Below are experts of layer 3 (counted from 0) of a mixture-of-experts language model. Rows are named router (the router's row for the expert), gate (a neuron's input weights, with its number), up (a neuron's input weights, with its number) and show model dimensions 0-191. Each number is 128 + 24 x the weight over its row's rms, rounded and kept within 0 to 255. Numbers have three digits each.
After each expert's rows: a language model's description of what the expert responds to; "gets" lists some tokens that make up at least twice as much of what it gets as of all text. This comes from a sample of Wikipedia text that the model never trained on. Tokens count by the router's weight.

# expert 13
router:146118175143153152092142129120141134133136147138165128085145152181148121124119132132093085141112096173140152183136134155121120124163118125157126139121124099103121156122177144134133120121123143148107128138116150163129149073097141139121119143174132122123115140139118134153132093140126114131125103121136162128114142101143040134126151136172153164159149080098116149113126111129161125161108104159153139124082088133126120195159132129095165111121097154142134113107134162091103127125122176151159133145137115118105146109111142098122159141154108119159101103134095126045110149131121114136
gate1:137151149167069113126111107120142112142090124157063116173119097146098158134147120108137117171126102134066124117110114172079127118150136144121133092120137107124077136082147136143154123093141098142156137161094177101153154134114136107109123119116102091140138153137156101147147122131117124128127114126138114125116199142074121143160153176140098127144104072130115147136109130110128164133115119149127101081154139161119105115122171154085132118120150149133136123136144093174106183099134100131170108130136115156119161122144159131120096131128131104119108095125123100142153118119142153133
up1:123152146145104120132121092110149112123143153167073156185112106149090141131139128100122126135107093124101103131151132145068114119123154136125151119137143106120112121061145119113148149058126113137155142172122184113142146101135162114130131129130136092139123153140117082128181119123126112097135134126118115112123184116117125143162137158140093121143073110124118156136143088120112121136128124151085119095156119157081118128127153136106077102101128138132149113135130077144125171100107105109164103145146130151138185134114178118132083132116124118160102110126141105138142103150104179149
gate2:109117136119152126089128145098099136113102133116126170170105092099112120098130125131111120192162093082125119141118168122094142143163107112126151115122132116145113148116119115097083118147088120104158123101137174111139162103166167137080106131120096113132103187103119130150159113135140129152176121143065150120137092112142143119139140139150127127118137145147127102101156147150143123079085139124128106147105147139114111114134157175115179126133097151130127187189127132091177143118145145139141128130144135084089125114124136105135106128090148142141141112145081098112148099128101123145
up2:134143121110119125114154106171124149136161117143143071119146179189142141141144129108169112089090171162115150156128115134156145132116132140140103137108093131115152116129150144129160123117145150135129143149122096126122113135087103095169132121143143150128142085175143144113127160083113138145099134117186108109094171132131125153123100120122112089157115110140129159133094098102136165152159156124131145119137150072151157143134131096119096114131168111104160073096119158169068123142131118115108116124101108178155140138139128145147158155151109142094120134109134142175139142139180154129
gate3:148156114124111122154121092118128125135110113088140128139171120199165128108167081163122094118115119136151142129174179120123135072104137125157117169151138140126113138119100098113105101141126113148190082109153106181119147118118112152150116134155158146132147113109132115140145147137128109157133145082104136078128142142112139160097150118146133093127100102091105143132170114140137156133131121110169120133130148136110139130091137129098142141131153162098150151127106152128118133147102144175058164109114166126129135107133100130112124144154116091075144170158084157122151142146126158143
up3:103099112130179162118126133125104095126157115170149149137107150077073142130084133105143119110132143123123136182084091124091129197169109125142175137118124146161128119156141140162153162130156110129104150122096154111115104111151183136144122108078110130118108136172105143103152140120126147132110156188152136175142103132135133103174149140116094152161139138144140121147130114127119108159127143143108120137103124154111138123143142137100155102127159075165105110149113117123147131093174127118157075149124105127135100106140149123106094122108120156172134125130159121131176112125126118118
gate4:110095140073110137183176128108123113123148136173115159164142096124170145144138115140125116126137128086128130136123094160129105158117126125176133114164126131083136092090117128154130122162134082150130151177112130125146142135134095133082143126129133173126124108162131109127143109114152130095129139144127149131149139145123111136135126131148063130107180113097171126101113106090140113112092162161108117117132139102135133131159151101123144054079110102127141126128147099147158154153165128151100141146123143132146191148114157142144106080108144139131124125121130156131158155201114124122
up4:113114159109111131140181129090137096123169129144148130139120094102143175147107142165164088147119133094122126090100112154135108136099161136197160111141131116093107148047148103142139104137142104163138161157141131132146124147084118120087139145133112171092138124156153170112173106107163119125115105154134137116158174142113111088129134136134114137124154131111170141124122122104128115145086147146114111062110125115142086152163125142099148103109103113121133129133148097121140111136153133133096161153125097135125166113151172119148112102122130103141124104071144134123103127157089113126
gate5:084087147151134130126117112140149153139113113126133108144134136132130136122096080141138112132093169112116138116074139103174108107148154158148130130148153118144126081128161094144126122140129098167116168180109079149179101159118143121124130115122097162137130112156136120117133117142155142137137146151112139122113133120109142145139101089113144166156124113083152152143103108140127152126086044110095117122087154110136132079129107136076131134133108138119117164134108096146116140094143105129120094094049105092137089084141113139158130100128162144116108118120150125078113116139154113134
up5:077128144153128130146132109126129167129099124141102080093146139152144135119117114124136131153114172123118132186092143087182115091134164145150106099138146119107124103125182117117120104137174130156113149179124087108165122147115156114109117114121127151146153107140129114114139119083187154162152140130126126139120115129115145147132105118127127137136109115094109137159090155131136144122102084148067135150095130103159137080155107126114136180122092119094090192124113098129152135114167108121098100140080078111119108091115135121123130108134163141123118112122129139072130104120136098119
What it handles: Prepositions after nouns. Prepositions, mostly of, that link a noun to its complement, as in "one of", "Coat of arms of", "University of", "east of".
gets: " of", " for", " in", " by", " with", " from"

# expert 16
router:138190177129095144131135106164110204115152106113118125144152099124126136144136152129127094137118105117132128107152133186115146111126145168090132153138136124105137106117128148083130150130135101131122136177123143106130128123178120114059082135121141134133139093118088140124098118126152148116148152143115112120111138183119102116154147123105117123161091157124152123136117167140128152115207138106114097120145149095154128116157125133136101136125121093192138115101146141148160113102134091100137129099178076158139123147080129122116113082090152112121133124145142121111113123117157119099
gate2:111166116125170084134138188125142133137167113120125118173153130139097120131149120133149131119138138097139153135191127113137158153117132140159123127131105105127151129115146134098113159125152068139155104081125091138105126112179135113102089154089123118111139142128142140108096118153139139109127114116100164130116077132148153141133150160120118157141102117085123161150129125119112106101129093114110135111125110154137161105154132159123129131138130146128139128103103147104206107104112129148098163110135150100098141152142173134120133083119077167154171186144097159150172179109116126141
up2:127163124150129125130148107130173095144091097136154104063126079123125084153153139139139144107091140098128116133080128119143097122119118147123176131124126153127132097107124087129103119119108139106116140118114137138133088159101122140161138118133117144109155103076097121134126135116134133120122079143146113141079170148090158110138098130163127121131123137169136112133086130096150136133113144119154152128104134130103089113065123121179127100129178132129124166133124129124080121146128145125125124142099122128115111112166033073146130178154136080154123112117132087122128117126151129089
gate3:159123148125164119165121107115162157135153109133144133146129151166126122168120163102127149153107132106148115124173153126130143128119111122144116106113124152167103125087169071118096084142137145126108137100129071098136126126100145161109123140150121146134138135133137136130134133093158131139105111124135189125166112134162071124180124078068121142109144099132137119122134109107105132134149100126115144133139137120200146104148164090128115145129156100137120074148130117120159130154143130161175150157141078148133115146147129177078139129120133166107153089127129105117124119142112121063
up3:143114112123118127100077157140131106106170154132150122146150100144150114105140134125084116112160156134089133117140124179148111164135114117126137134110198136108164129146103138082115143128108136126122144167127100151150148123126157111124126126099105154147113154080123100126120126146067170108147126139128168106115124149085160112059124167115130140110098140104126129166129110130165100121103110087136141152159113143091130128163132107110126143135122142135141135081084097193158101114142111157140127087114121099131115131111124124094121130179122123123143151146114168178175168144111136157
gate4:137129154120150143136156118115136112141126171160129140155139133131141120126184148148173135099099108133130115135138147080167114113099138158126133117147175131126117144124145152112102092143115124106140139115121121151119090143146179122178068096114123124121150158095110095113106150082129149143091112118106135100104075154077140134134093115158124162129083132107108139139138118095125141130160168116111118109079151144125118085128105165119154133131138124133133115124096162108104098107147095148094124154118126145136096109071143140133122207100183142123088144108146100138129144129102097158
up4:183132176108182135140130098108124122113143138113125102159111118168125140142148160110137109080088106117154138144124161096130141097117158134143110090146142155144110128121078142105115097123102114116112143137097109185159136125172187103152097171114133140133154174105091132125098105143164125119159113149093162153178125113129103120182164144123122114143106120135115128105153116101141123127136155135114127158111137135104147114102099141130125117151171118113155143098089154143065112115150113167141073173116119116129149097124130117180137118117136111124138116122146125113145110189129124117
gate5:103108125181160127129145121111127137106126118131159146167127131133133106126142124142131167119176136063101133138097164079111123132118107124122135126145116086148103133087139155083093134143145146137145148123136127123144110150140154145146110148147167125099146172094114119113149101139136088165121106127143153170130124109136140141144127193145135112146151120151133116116131081117107106122060098139141155138124136155119156108134076167146139101132140141124079186141085123170092135154122133139096124095124103123136112157090192122133153125127150102154127119075125123187156116115143120104
up5:121101141136101111161074126107145073145083152185126137158169124094089145137134202153086108145118069136123163140123110145122103133132117104133119099101149147146116135120171111124159131122125160122098118118113138127131152137105155106147101118110188135119153163130108152126114116109095161112152097115168131112116119124142166174144093146146120156136149110109109114122102172103143109164181136138111101152120130196131110130123130124083126151155136170142131128118147120086108082127149107152110099130144147124133121129115144129164137164130137105153093128122175122118134091147104128145
gate6:123118092155106091105105123091108141105114093118129143163102135112152124100145110120128133125138183148134136094137097120143092138152131103165150172189131159159152108097139136114121160121146131131102084124136147125080124154153165146163119116158106163080150097122118109148120099140114132191104126114126120115125114144105151140090145153147151126124142153116121140119101120115134134120078113142138130096132092154170114116112069104156102110109153115147111129120128163143130139128146124145118168091157170121106116106155133098171138049132139077137089146139147123094146155097131157148
up6:125128103143115105150138160117088120118139125096096111091107087087144130133126122134098147144124163090111065146091118088129130174162156111124165165134138124126151132130120169171130142073083111122127111101173152123141146075086111153140127092132111151120128106138137126165116168122112104124146142127083115137111140112113120151113092160119170084120109166086137111099146150156137134141109149157126139124123147116137135119073123131136123120149132136094127101104132124145131154110121139146121128063151143137099118128134135064129108115131080167099161132178145108155150169101108143147
What it handles: List and table breaks. Line breaks, leading dashes of bulleted list items, and table pipes at line starts in infobox-style lists and tables.
gets: "-", "|", "\n", ")\n", ".\n", ";\n"

# expert 5
router:115109140105160099121137110103173107123069091100110154152126122144129118131102123113120135167177168100126104120079087112165118117130135129095104165132136127171148164130138155096147110114130189140129123171103092104138138146175141129105110127102140127161121123146116123082129131157126153148145110142114107137147134138118138129130084133171164155177153147167104075117103176123164120130127111150130141133170172121122169110127178159149094091097131160171122112145112114117133119143103151113083172174139138136122167148148120124145161121116107119103129133131114149140128129108153108117
gate3:140111137159116115130106121133129147161124109127187122114096133101113110116147130162097139128163114112123118142131137152121076149142154135114135122144111147123133135153112137110102097116094177124175112109097112075120117140091178164075132103177138115131097119096144123088143128126181094134123100125109125124093133164127100145148124090122133162131144104127122118103102156179119179153125136152091114112150153140145171140124142143156169128096121153101134100116163139130094109129109151068126172091103099148108132155132085189080143143172096115104133137139108138126132152136129140113
up3:141104133128137131107073127156117095114076131134080143133136176112110132089136091141137145138145145098128091132146129142146109149159141129107129126161079076123135151121109100121118088162101099126126172124150095118146152148147127153169129130166134091129200146153120098173161136115146159133109115177126159109126109097114076131133113097106128154093089114111091168103136158123109135137136133120112098136139141151113038154137154153122124136129106131141137116134119115121120134121136154136126157160149141113129168131107173115104100111137155144115110142117123114099140114120079082162
gate4:114141098112139116117140151148127114167126117165131090117123133161127123113179120110095130134095113125172163128135104104129168119155141141110123142165135107175106142145124121132092121158133113145141160160151109123140142125110115129143143140171128107126160135122149134038128163132136107118124150172147092094107118109113133123142137134146141150107126137183162093153120121156159153113140114137113083127132121114152175134120161076059131158147098122151114149131127151163105129106108163135123081191112114123097163107120141130156091107062146083104127153125109138092130107138156137120
up4:100106093140138113111104136144135132162128120142124156126137129160096168076118136087100122136106126140127162121130118123132152157160147115103088163137171127135095132126147153111088137127144161157150130147117122119116157158134096105124140135135162134110124115138134126128073123097124152123110109171132128105137103097076083141131114138100120117087126088148116082137097117166173159119156155150086100101171119103126165131143157146107133144137120118148132145100168146143085110133168148140157070189116079133100124136124083109141134120089163156107119147136132122063113136163144151124
gate5:098118163118145160124107074163109136119117131151099107138135140141100166136142145149163086155114177152161142142095114130155094113149135125085105108138127130154133168131112116107098134131134121154125104141108112128123144158128122132099105138152135116081134128113130132086124169185155083128140147118135144100182095145114162108151125100142127084144115113101114121152102128123129116129136125108130166139115113147127139103133142120089142112146116108141111114111171129105191179163113102150125183146124118132175128159105197155179089141107078098124119129153143134151093173131122137116
up5:149132150128120107116121137094131134141125117143125145167127120114129150117148142109136103110118138125134162122094139112159139105158092164146118097135156134156156159143147119192152126112121098101112163144129133172108149145165159090152136107102135064126121134135117177140077094131116096083129138100055116090136135097151151109127084157103096118063104073150118113096089114136136123101106109142139133112087170124162203165114104085126115126112113150156145141116145117125136115147139110154106139157116113127111169130129124120139129144130143119136109082130155114143165099133140137127
gate6:119121132134124145135164169138106144130065166112162145128097124149096167113133134114091101123171136124159126175148121133163120142109121126173128148130162138140158149118149114088138131133135117111114143093134126144097133118093133098159121158153111136079128123164141095127100124151097106100074117104148112120160111119135121101158143121104110100110109135167163140129121146104146138144145112105139180108123143057137149138172121117147124105116137152141111117128136106119132117109154156138131072141169190151070119153165134136126075083129086156098123170122111135119153129118121082130
up6:087097146168098158094140136115142136119139161097104150117160178116128176123113107117128154094070122099129120149114136101124117161142113108094120110137103108132112121146134131106130158089131091130101132115093173111130114148129139124140105141045078129110147111134104117163144100150135132151157098162155138101147113122141134133119142087149109130083138127122097110144177131124104148091135136103112107080134091119165129081096134152154108132115138134149155127182165095127145139116104128139144104136114168156153128126139157089154171123171129125100136124151132084147145129108095095155
gate7:111126119147162131115159119119114162126146118145106111107173154099126126127127119156110121130114099112130123151109188138135058138104146119078134111137122116149114126124139093077161110141130183107144140139150102136136122149134148113162135135162099133139140141133121147121094151130085173130132142104124095067122096129129125165107117121164123091128109166079088127132148146154126152174153104139134124120151165119184131134161173177148140110142123099142102144127122114093109102102159145106112123138092128060122116143141120159105098147114136067105091118134152103125124109125125157176
up7:125146144144117118132123136114095104135102106132155143132092126175140139146112129102129154106135181131120160108167054128114189100114115170189121126124127139099132162183122147149088161126144067159130124118110144152096116104115133132081132116116167115155088123129141145123146073151126096107115106156115120133121124110131118104136158145138147134150152109142136166182088115084158103101108151119121103083134116152088119152109100099114115145138109188092123131141127131167163119164099119124153143114114099148113146136120153111153155120136115183131151119141117136133131154145141127105
What it handles: Non-Latin script bytes. Byte pieces of Sinhala, Thai, Korean, Arabic scripts, plus symbols like °, ′, en dashes, slashes and LaTeX subscripts, e.g. Á, ə.
gets: "–", "°", "′", "/", "_{", "-"

# expert 26
router:109096115109114114124135128104085131155087095122157132121149112151130110138128138160130082119149170126095126142131142164150156137104136140114143124080144141139135167076138154126069115110119135112103105178113157123158153153149126122155130157131126111137146145139143157142127120112140147108102101112093104144169094102107125158140124115091111121141127184134147116116143122125123154106106141058159148109149177122093100098091159112157100158157120124114130152121148148139139073123156169091122137138150126107143111131109139121163182111144145172040087121125149146126120131111138119130
gate2:067153118160099115118096123089113178115134116133142124123119150105133151150134105084111139135152159155108124159153146115097156125118125122142121112099117133120121178122129151127126123126106119114142111119111104152132109166106136128086119139155131151113126100168186109152179119130121127086099151099153094139138135131098167139151123084111139125126146124138109083135199128153117127113138105090115166130065086112111140114115050088104117135126112113120119108126141107133114121086152147145091113140177112116163122100109124151107117132121099146127128107153117119106176177140165133177
up2:193090158120144126145136108182140099152127141116097142109128098153150097118116126178131126148132113084168124120133122162136116118114104136101151143138151100127166082141101127149110133124127150129093143132147159116131143124143108142138145108091125121141136129105077152100071105117129129135142122158117157111103130121145096133119136180153082104132115118116109190099039097127162124159105163173119104150152178142145119136139172130141136113114138120135138141115111167110122128164120118124152140120058141146110147118127144093141126131132155110134136128116135136165084095123110109072
gate3:157097125100142133112136105124100120158152080131139160093126096161146133094180173156139108148122161154122144157158129100154129149136103107097105144109133128139135149129115072105140147137117113114107131127140112117130109107141169110113154116106079121128115107154133080138139149125076099156134139095119156183187165153132137175148115102134173182128099163131139109130168144164137117157128127108106095110148114133131109153157143098130136150132158138120126131132126129115162102114154124102181156104166144170161148134126120102088082113166124126104118090101118108113133132086159122139
up3:103160113159107148131159153142144132099117174138123065151134179104095132173092119103132135091133112102140090134135114137075120098130115134113138119151130158131127130158154168162098106106159143144148137151095147088142135177127104129149093111162150134130102144086128129127147148120182178132129115123161109099117100116137115107089133160103098080125131105125149140145082089090127147084135120145154156173109146130139166110070104143134154123110095110144139120146119143155113116142106141158110116140121121094119107158102144175136143136101129125137164146124132170136097133179117123127
gate4:124133067149134147123110123114137102127122078119133119106098147138119122137141131109173131150127119162142104149119125112137118148149132126132170104183134116166098145147136113155135091168143145114127094177138132117113078150126138126166142123085127098161120122169158078175113114154136137142107121114106147118141165125135104116114149155109105140078100158134124086102142153154129138127104165146148119162119102089131099121153106126113133178149115114157161091128120142090116077081152138182142128106131072173144109151136070119104138086099125136127119156120109143108113171125122134115
up4:119115085153146169115101113108131116135131083120123142127107165169155127139134117105179125152117132153133101132115137096141140141152143154141168108189135119171122139128124127160155086175154151104139093163158124120111081163151150125140148119075108124162114124159155071176101097160135137118109146089119139126150154131135111118131146150117109114115103140145129088111131151155119145114108166147145120173134121078126121118147097112124140153163127109168157087138131142100122065097152141177143142109116102168151108150142077099102138101098118130121105164114105152115116147136118122124
gate5:107098078126090144135126144092169101092112107132127140122108108118166147093086162159112143117142127115156163163120132139150144148133145125135144141164142167124097152116083167088140165121138116133073079140076137165153119167153122112121160127131124144083134139145158137164122111113143176097102109114114146110079122178140127101138098164130131153104147081144114144144145095149133104144122091109125127146146133093126117133126163078098116088150154118105113140123114113123137122177084114124111153118120122158103119084111146139111135077099094131143101118141116085129145125160139130112
up5:181141115129133142137106141086150135091107168151113096155122106123162137114093118151118144107125106129145090150098088143129154112175129116128141143144152121126118155096123169092133114093114134093131137139122107147147094139139094089136110098138118130123137133121156089173107088142104097094062135053103107126143059150133108132135086119117116164113143114185122102106124135131137116138118124101153168136110130133121127150103133100119118121144109148125083171158113080147090146133111103113152145139113143159085124132159160126159103128136131143163154089129101127096090157132116151124
gate6:096111172147111115147130129112136152134063140164131146103143169095129162156123163142101097132165190141103170086157089192150140113134145135120134099119122095161135117116113077145131141153126146069144143147104148111112113125131120120180143090124146126168147129136133121126121103115141131141124125118153115112131114096153138133136080133129150174120097116108114141079152110103109170097149133111143154109130176127106111164127122148124131132118133141157121160142124118153125130122122170151128147103159109156127117129156120131145086140119098131116116136124109098071097116058141122185
up6:111123164147099109130126163116122138121091127146110155075145151105151145160109154123124121139179194134083117102168110168141140117124157116154119107105128105148150111117121090137128157152114143080139134153131163132117122104123129114173135082139151118181138104130117119130159103127124133149106137137154116111141115107130139161169058128129136145097109095104094137084117136113090180120166136062139160109147166147108116146119115152130113139111148124141124120137152111152104138129129179139115143070174083162113136107124089129128114134109123147118119112116143133109089124080112120166
What it handles: Periods and decimal points. Sentence-ending periods and other end punctuation like )., ". and ?, plus decimal points inside numbers such as 81.74.
gets: ".", ").", "\".", ".\"", "00", " ."

# expert 19
router:104144125160094124123124119161122161160136120126156079114122170094153160125147125129095118102122112128118123156157156132141110154171131114123151160119126134094069091110171139096135106131124111102124123097133111097150123081129163159125127138108102113157120137146160130112144090118153120141108146149113142151140129113157061119100085169127121132169081100094134134148109149149145087135141121170118102139073096138115131173097121108144120151129120129122128161141138182109126141135168148112163123136091108114116145123155138119141132102151113156157132128173115105035104127138139106112
gate2:158076130120106156095131137174168097096104140135114098161089146131121114123086135101135138138113141140135091118123129190186133172130145136140131110114158103150093106131093115141139126109099099120135086114153100152130098134121122190110141135133119086120140114150176097127179135117150124137129150158167135080127094109154153143101119114160116108165138121157136089098124126173137164168112083148124102122126131126114110136151129122165085099133170131146133154175131169144145110143170138131111137123102122142131105095119113106122110120137105113097112071129138124101141135085109135107
up2:142147123122146097131121178120099180117140121139135156094198118144143150158166130140123090115118116114140134131123108069115142092131082151137132118191112146110131095104164137078107151125110131143132152151119149117127130143108134090111121134153167173084115131114083189126081101127104137096128126112125149152119172108091115091144126156106120143102110099083132180128115108094121072104124143111127141138118135116109164126119126141124147141108079081110135111119142104122112137099112108111155149116180129158120105144143181163134149127098144138161141153133125159133130132134130136135
gate3:108123147170137170148138076098129074164124145148097144155103114121150132143138105086109128149155108106125084110115148152149107138154127174131125129115145134108136145112127135114108110097187133114176124135155144144183159142139131112134140114148142099096145112118135136161138173142117129116095109136105073080113135123129113112141165128175103067144120163121156121127112111152103137121122156111166145133122126153111116138119113099138161137142173146119112108167108126107152138108134140176146188093161159073122100088160144125113123151147088118170142143152120119137136123110125170099
up3:090106127179116156152136105094121063170152148179100157144107122130156142149144103091071131140159098113105069109129171150149090110137130156120148106118154138102132141120125171151114112095186141133152126121143149139147157139142143117150161096150172112099146125141116164153113160126144115094109114156092088095119102128129140121133138131130112095158108167150160135140102105125120154103129149137217152139126131114114119138113093117139150117135158142134130104149126120105130125116150131142150173131140140098121130087172159109114159161155121123149143147133125111121140126139109146082
gate4:181130107133117121114124143114163124122176119153157096121102156120152129090102173098119124074109148130177169119131094125124155138158124120078093140131151088115128125125152123131109172107147082154124146099114169131162158101136125108132140125154117127129103157173123129134100126133136159119130084126089159121106174116150114127122138131116098169098105127110133129116139095154163181182131108115190109113144115123129094105143123105147170162136113091128166131141133156119116096129146125158171113115131128139109122110146119094145124128088100156158134190157119120157104110147126087132
up4:142130128109148110117136166120161121168203136124146098103090114108116178090080155144106137098115131159155151120119120159098147138154140086088103082123145107145158128088152090145132164121155113158099159143096127130144136113126136124151109108110137114132155144183154120154111121136139154090141105117103168110160138161156112129159104128114134149131078125122128107147145118124137161154103127161133100093094131125099099115154127111114143132146139053079155104113133114134113102125142119107116109131113161118140095117121110089152150102125113154153150135172093094126108097128139085156
gate5:130065148122118114167137122104158150137090135150094145134149148151129152141188078114155136117118112135140155127152153117101167119174130110112192131093137141153154120096173122133126115137139098110128145109114116140163140099145135109126123116123119138157144156168141106101138129130152157103170128122165126145116134106146159124125176149128171125139105165104155152145129090192130151121143145152169129149126144124105154132109111102102156113123145090131114129144182145131123095113129081105153159152124167097141157135107137087131084107130093098129139111119135141074142129146082108084
up5:126112111126113177162183125131096107117121140162098124113152149140124131146062150092123133133104136121142156093140121093118173107108132133132133093138134131108086158118120111075122081123141092071143138125102116137162147086108084121124123109155127143107170115159136120109084144124170109122117121143112144159109123121114165139142126099140157124077158157121111171096103139109127164112126103066126144150109147085136129128137147168115102103163091149139119120109152118103126143166120140114151166114135133086158132106115115134105159150142144151136104117137076174146112094127092103136
gate6:084128135083099213123129146128146159123145147106143127132165134142100160101122151145118215144125150097131159143096111142148135087111156098114096152106153137138112081128129102113119134126137151107139119104127156111159144137131113150146123127113111083114170129121132110128142182133147140143158137098129133094151178122135150130133117118142117123112137143109096100125118086111198157116131130155152125145099134125102124128105139119104096123117152069110153139145124120069108127089109145109124150111128152161147111166133133130084115121141130125116099121077160154142141156098117154074
up6:194124146129100070138108083105139088122129117142118168135090094138109114161155141102143107123114136109132075126123119081104153186079117171129168102143133118151142160126152113175125107133138127144102147130140128128111162105118121119095095130141134148134122090109136137138110113124116100095101104133116148177111065130123198134145124136153134133139144116135170165143167178128067123133107133127118133126132133124090126099147120135151171138138124179113099099114156109150119135148118123119113149099139106094105130109114123126167121123120127139128166123143149110144145110138109111198
What it handles: Clause-opening connectives. Prepositions and conjunctions starting adverbial or subordinate clauses, such as in, during, when, since, before, that, often sentence-initial.
gets: " in", " on", " In", " that", " to", "In"

# expert 8
router:155102102136133107153115100086125113145111089125127170116140095152110079096117128105160140114130149134126100140131134159084130117094085104089104103121127152115133150088095153070098154100137157124143127092114129153143127133086115110157150135118107120174143116144130132090126134115093149107103104117118154150173102096126145125160130108101096107127107152086147119178124126129093150106138143074144136114171124094117114099105167127135081119117189142106134099190111150116129139151130148095112129102091113138082143124112097130132122094115146131067109172126137130126121118115123117144
gate2:120164154125150102131126126172137138144143097146141119113057105109093121099107163124121127115121150157116108114162100154187151152091143093079121130097150144164173150100108108164124096164131132134157161139095151139122145161125110150149154130140168112125120136149111107113146110123117144144112103101115123099113136097110142128117128159159105146161103107119117142130086073136127161098154181129166142147146103135133125111141129100101114091095127122127127095126114104163120133155150141161191088105099101095105128129132148137122108141163136118132074088134084106115115168127169128124
up2:140137103161123107119146149113123117134164122143182136162081116119115101108149168143138126142158180132106134112146148173127145131113137115116032131126093159149128154097106153106107143122164122145116146145117148129097151135083120147110163116103140137109152107145094113135144117137132122150139082156136147131118142090121111129123125107158133131179111122130127155171075115091156149140107154130108121118128144178104117141127144077110136169075128162154148117157143131158128188149187142110161118111154117146140117125106148116125131110158123113159118084099141119095175142122123116100
gate3:118136162114137127119047123133134155101140157101147132097128159145138140080147095089146093107082139144130141145121100190113133115152123133113109111137117103136109130123122163122164120142097142084131107112144162128138115086131112194138116114140082138142108126121129131149178119139115163177120112122139128117141115134184120133146110101114134126135116093123155092176104151144160111124176115100119116092129165134156106157117086117140152131135154124100131089123126119173116140091126132152163118140151105167102098133120099151094140129125090174119097128138182129124071133115119104125
up3:131128157143103112137161139097117103169115111165103119145130119085143105181106105154137083103124117100150108131114135127157158142121133129119127119122109092135139170114100089156104127132148129174145171107092107143118144188142135105097099111091119164094156131090135116097116142151146080090117161103089159122079127121097122133134130167107132109151130142127094109072131138143073152113114128138096117160106095101130117137159142145128103135099108133144136121115127139144119139194120136131137121138109164101121135139169112166186146106101172122162156095138106097108128118163142125132
gate4:140186147079102125103146108108170132164133110119148138122133089127116153134089138114123148107148109145119130119126153125146146108139112151058130109182107156151099137115135136116153083086142141114147112126129185133165101139095155097081139090116083124125079105173146132118150163104133130107108095117105157110127145120110111110132101134194124134124149132108163149121146110135116111088165168110096162111135109110129126152113132168137150100130135122117134116084142105122175133142148121131155083114132099133096146066152137152118149115124129162097137109107139085123130117096164138134
up4:112115168140192145124112154159132136133141086095120124138153144161113123115128112062123162117138148086107151180141142134155109155140125136160152115105111115130140155140131101147100135141153114151118154112115117133144117114115134129102104148153148140096127112097104136109130073154113095083136097140069075116175102102144128126106116121134162127082157140122105088074090116150125132161080102138105132156120114156149114120135141105082119164153094180098099148134125144135129147112155146130149105145087126127146118184127105105155115126150122146105152113142115131137138080138167144147
gate5:127142127158128126130163131123120127151140138111149175145141136082135149124125127115089150148130178127078126150134089165104162117116147100132142082119113171135136148128152148111121094101110102094138119133133139139164113129125165082158127131121119109163146139146126112164164131141145148144137138135132104093148115135150149100124105086094176093099133153142103086120111119132140122117112170122168185124167145102105172134153184102108115153150139135106102133117151119077137120155139124098144107127096086162155162103139138134157133105169078099135129121171106148060139109102141119148
up5:138146155133123148139115130131144138110152103142116081128124088157102139131150119142120134107144094106160086101125153097112119137092141102160152157161131108125124114138158071131085128144124161110089157147146124133132148114102110173068123140145132128103129141105174120110134113120093115112124123131129164130119159102118128143127176160164111136159083119086146171140105141061131114121142097146105097116075114171103098177133071202162113159137104135156112145112136111127134108123127168129134097117124137125115148108139138115139097182116167133099149130105156115133117146158104131148
gate6:098107115126117114118104101039154144105136076134137110156145154151133155183166110086122079128141149134139131112109124162127117132142133093148151131100136090120108120144142108112109114116143144109128130150116135172091110138105133122080111066111103137197111089146148134145135096123094143117048139125106150111177095115117167116130177124101133095147112113119159159112172109146154123128184149143129141140112133118134144151119121139150090128124118113127142127154143138118143153158133166115140100117139119141144120128111118138160135120139104113106090100138107156113122168082157121118
up6:138114103138139120134102114086164105084155110116146125133168135134173118145153116145148073148137111136139167118164128142116133105116152122106124123107126114167135119175137155117126143122162168104139131128110167145118107107094101118093121148099130094142121087131122129117159127146075113127099148140098129112170064085137136107112210192127108074132117115119147120119166101122098121162189133151142138134141147115122168145157105132119145118137135132109110150136116134128108138182186176139123112110147154152117098101150129131101141148152091086125126104139115141112138153113122102117
What it handles: Closing punctuation, table bars. Closing brackets, quotes, semicolons, percent signs and table pipe separators right after numbers or names, e.g. "5–21)", "1899),", "0.57%".
gets: ")", " |", ";", "\"", "),", "%"